config.toml
num_hidden_layers = 12
hidden_size = 192
n_experts = 32
experts_per_token = 1
d_expert = 288
d_shared_expert = 0
hidden_act = "swiglu"
moe_layers = [1, 2, 3, 4, 5, 6, 7, 8, 9, 10, 11]
router_score = "softmax"
normalize_top_k = false
routed_scale = 1.0
balance_loss = 0.00495
balance_bias = false
init_std_router = 0.015
lr_router = 0.00102
vocab_size = 18006
norm = "rmsnorm"
norm_eps = 1e-05
tie_word_embeddings = false
optimizer = "soap_variant"
learning_rate = 0.00535
beta1 = 0.95
beta2 = 0.98
batch_tokens = 65536
max_seq_len = 256
train_tokens = 663400000
max_steps = 10123
dataset = "wikipedia_en"
Below are experts of layer 8 (counted from 0) of a mixture-of-experts language model. Rows are named router (the router's row for the expert), gate (a neuron's input weights, with its number), up (a neuron's input weights, with its number), down (a neuron's output weights, with its number) and show model dimensions 0-191. Each number is 128 + 32 x the weight over its row's rms, rounded and kept within 0 to 255. Numbers have three digits each.
Before each expert's rows: "gets" lists some tokens that make up at least twice as much of what it gets as of all text; "raises" lists some tokens whose logits its average output raises strongly, later layers aside. This comes from a sample of Wikipedia text that the model never trained on. Tokens count by the router's weight.

# expert 12
gets: "\n", " his", "'s", " their", " its", " her"
raises: "\n", "\n ", "\n\n", "-th", "ste", " (disambiguation)"
router:143167162157145150089205103088134084156138128084140048146158091114149093117164126111089096090120092138092145158116144128146157099092089095086140152146067157156062158164174138101187158093133075106151152186138122145160154107122124121138134138124119097143100125130141151141139167154130133143099166154131144115098170070167121118112092139120138201110193072149160143152115171181099138227118178137108145057079121143158127189162154168176117133178086118151114156133134134145105057146179093128114097107130128163187114133152116159110128093091218140093064102101107113093157130154157135123
gate0:119205145115140127095097108138080157143141120091167108095099116133191129138158156097152128155102144055112129126103096101135161108081117122135105170109196080056184162125156151068159092078115156118167144181128078121126119110193094151196148093136070150181184125117099150127088138127162076103184097129141105119094183097142130151122152172137134150180060138083104121126098146128121158124132111121169088122137161062122120153118162141092070091096130095088174103143136104154113147136149152086087154118106137199166100123099145095137140171113155141167136110156198128144122156140220076112
up0:134111204150139187148090184131126091155162174114137143080108084052125120171164187128126163115131126050115136125106123135163093131054107118117095195089152124104171155123146072105133073126106124134155186154101105125065109087128090164173145115078065172122168126135134111122114168109148051114144101120157089101103150126173200092136125150124140119121122144104119115105145097159124110156154113084151091173118127066124141118128184176098095074114092149117187120142104121174107160138168123101123161127166150164169167138089126131176130130095176146153149165148157146159133162148232132102
down0:150133138113173123136105098108161110200091125160167130066134158089037077108090183109099110171165151188077139134124093154125082120152159207124160139147124122164163124108127119100098180169144148126069110084168127143123191115109161142189133101140109130139108150105140161139115165155142092089145138122067124160084153143149127184122061179144086114133085102119137209089130140135104085098094147124168098139104146141119111144084193110158106150123092143098173128116114114070093140207157127188142085153091057155109165127086136148107125177135186171139120120150117124109113146079108168137

# expert 28
gets: " in", " as", " |", " d", " into", " during"
raises: "ß", " career*", "ever", "ime,", "ters", "ney"
router:126114136054139164177122093121091144131071131119161133118178147136148117110161138126100106136148087152059142105115122112154155128169138096082192151140148176148080145160131111108144112140064206138028155221137084113097104133122145163121114093139096108160102166089150126059158162172148128172118119125186089108135197037130140161135103132107098130103175092069157164144083151095107153120116152093146191190162130095163120096112087109129142106050154104156148107123146139127139082173164122104129112106140177104127166100154147161106094099120158124094151069137115135160102147157139100125
gate0:084137126122125121130141146158096097121163109197124122148152178139105147112143169172133073127202142128173164138142117173107218127134193108126114125184161080127164115075168138209195106078149166079126093172123081163056119120154151099099145104132200104160126089158157098088146130070079136133145112124159112117110143134152102095182116150131108143090069178179137126106200113136127089148175142100134105078156121142142157166117124081117088130085162135127092162096053124131147128118171112181122070157130130143128107142107107182157099111152136097105084162128132120088102128191158117099
up0:084157142133140113129162181178130137141173163146068117157147129092083118117159170143142148149165096197181140131101146153126152162173118069093120183161124121096152127140122095160122117033093144092161084195160123119061105111125162121076125164136127063119127122190119102107127130097065143105170134141086087125112117139172116138135163157160050143093100134161117149157189160108195155150143122116131153092158100121164131140127135035137088149096120195114109125097080156134142157118126098149147121166075035130159136146124109174146132141156073124081171165131129140119096081143108130074
down0:164146161108093078096192137124184138106104131109146116159076101128148127132116109078114148103109157126171108134112095186191152076133065098098142090123106152131137168098078170132063147084142119146116152169160082125138088126141107169105101056160111122127133208108138138091117092168141203167125139130092132102134162064119170128172163127094145127142144122160182150111118147128124143126083104126068143120164143153060145087134159154070101128150083133113113124174107216068160164123099146129179090188081151104081087182139100172139075099103142129136108116140095104044127126127123114123

# expert 24
gets: " to", " also", " would", " de", " not", " may"
raises: "ever", " career*", "ß", "ime,", "hold", " roles"
router:148147145088157142093096106211116105126057137175121084133134138115158108145174073149129118142150154165061113114105082135187090121124103183070085151145179090143189139130115142141162137091181117143156142187157066123084130106130167147096132134153125112167122062214145083100167139153125136105178165135163099100148102126095152166106093115122116109111146173114172184142094097077092139128112124092156076103117112138205113122110098075126135086138118145123084143080148112130138066164165174114035098091138146081148156131130086167152086113138109158094126107087113107112177133142139079141
gate0:208124115115158177162092155132155178124108108120140095144101089141092086093119129179095204117079174124094144132141106100117066135086131133128140158089153152184172123181125058179109142119119142116095105139094192112137128128135083133141186128091123097147132194095121082111106148085104128129161176119108197135087137175156155115181150201146180137176085133163109147123119104136168139099160130155195143185111112105129132107084205193095100125155084128044126081144118140117166117152119125103137154170155115100095163121173120104123101084167166148131159148156131096195118158132107109128
up0:125083120102154151096091152147161098128025161174135107069138097139124160091119087057195092197139106132147098113150134107121089123108115138157104166150199142144146111186099098167188166146109115119124119066094193152118118081134124116173159169130133162133121116073138134162155168127123134122130142114113127127162119138190089085186133199192124124167102121104076133091123156092128129178151127134135133095152112094158120156113191165136106139088085139109071097094140091161146113080143162128130136165086158081166107125149050120092113114164122155111147172179124142156187103076120082159
down0:120132116153144114120142098174185161151197135161085135126096102157176130157178152097064157164115064128163114133121141101101140110157141129111066166132127107097090166153107130115168084146146115156137136134125121164135184088146090178110128099113169127156128172165132081113132125127051125106127154073153108071066089086076165154103120120153159181148088152119110104132150137146157140116078099161129088169167149160125136144162180093133098064185097153149175167086125146222133143170120128140118122110165119095168162142107203114119108084077142164131198124084121168088114159150151070069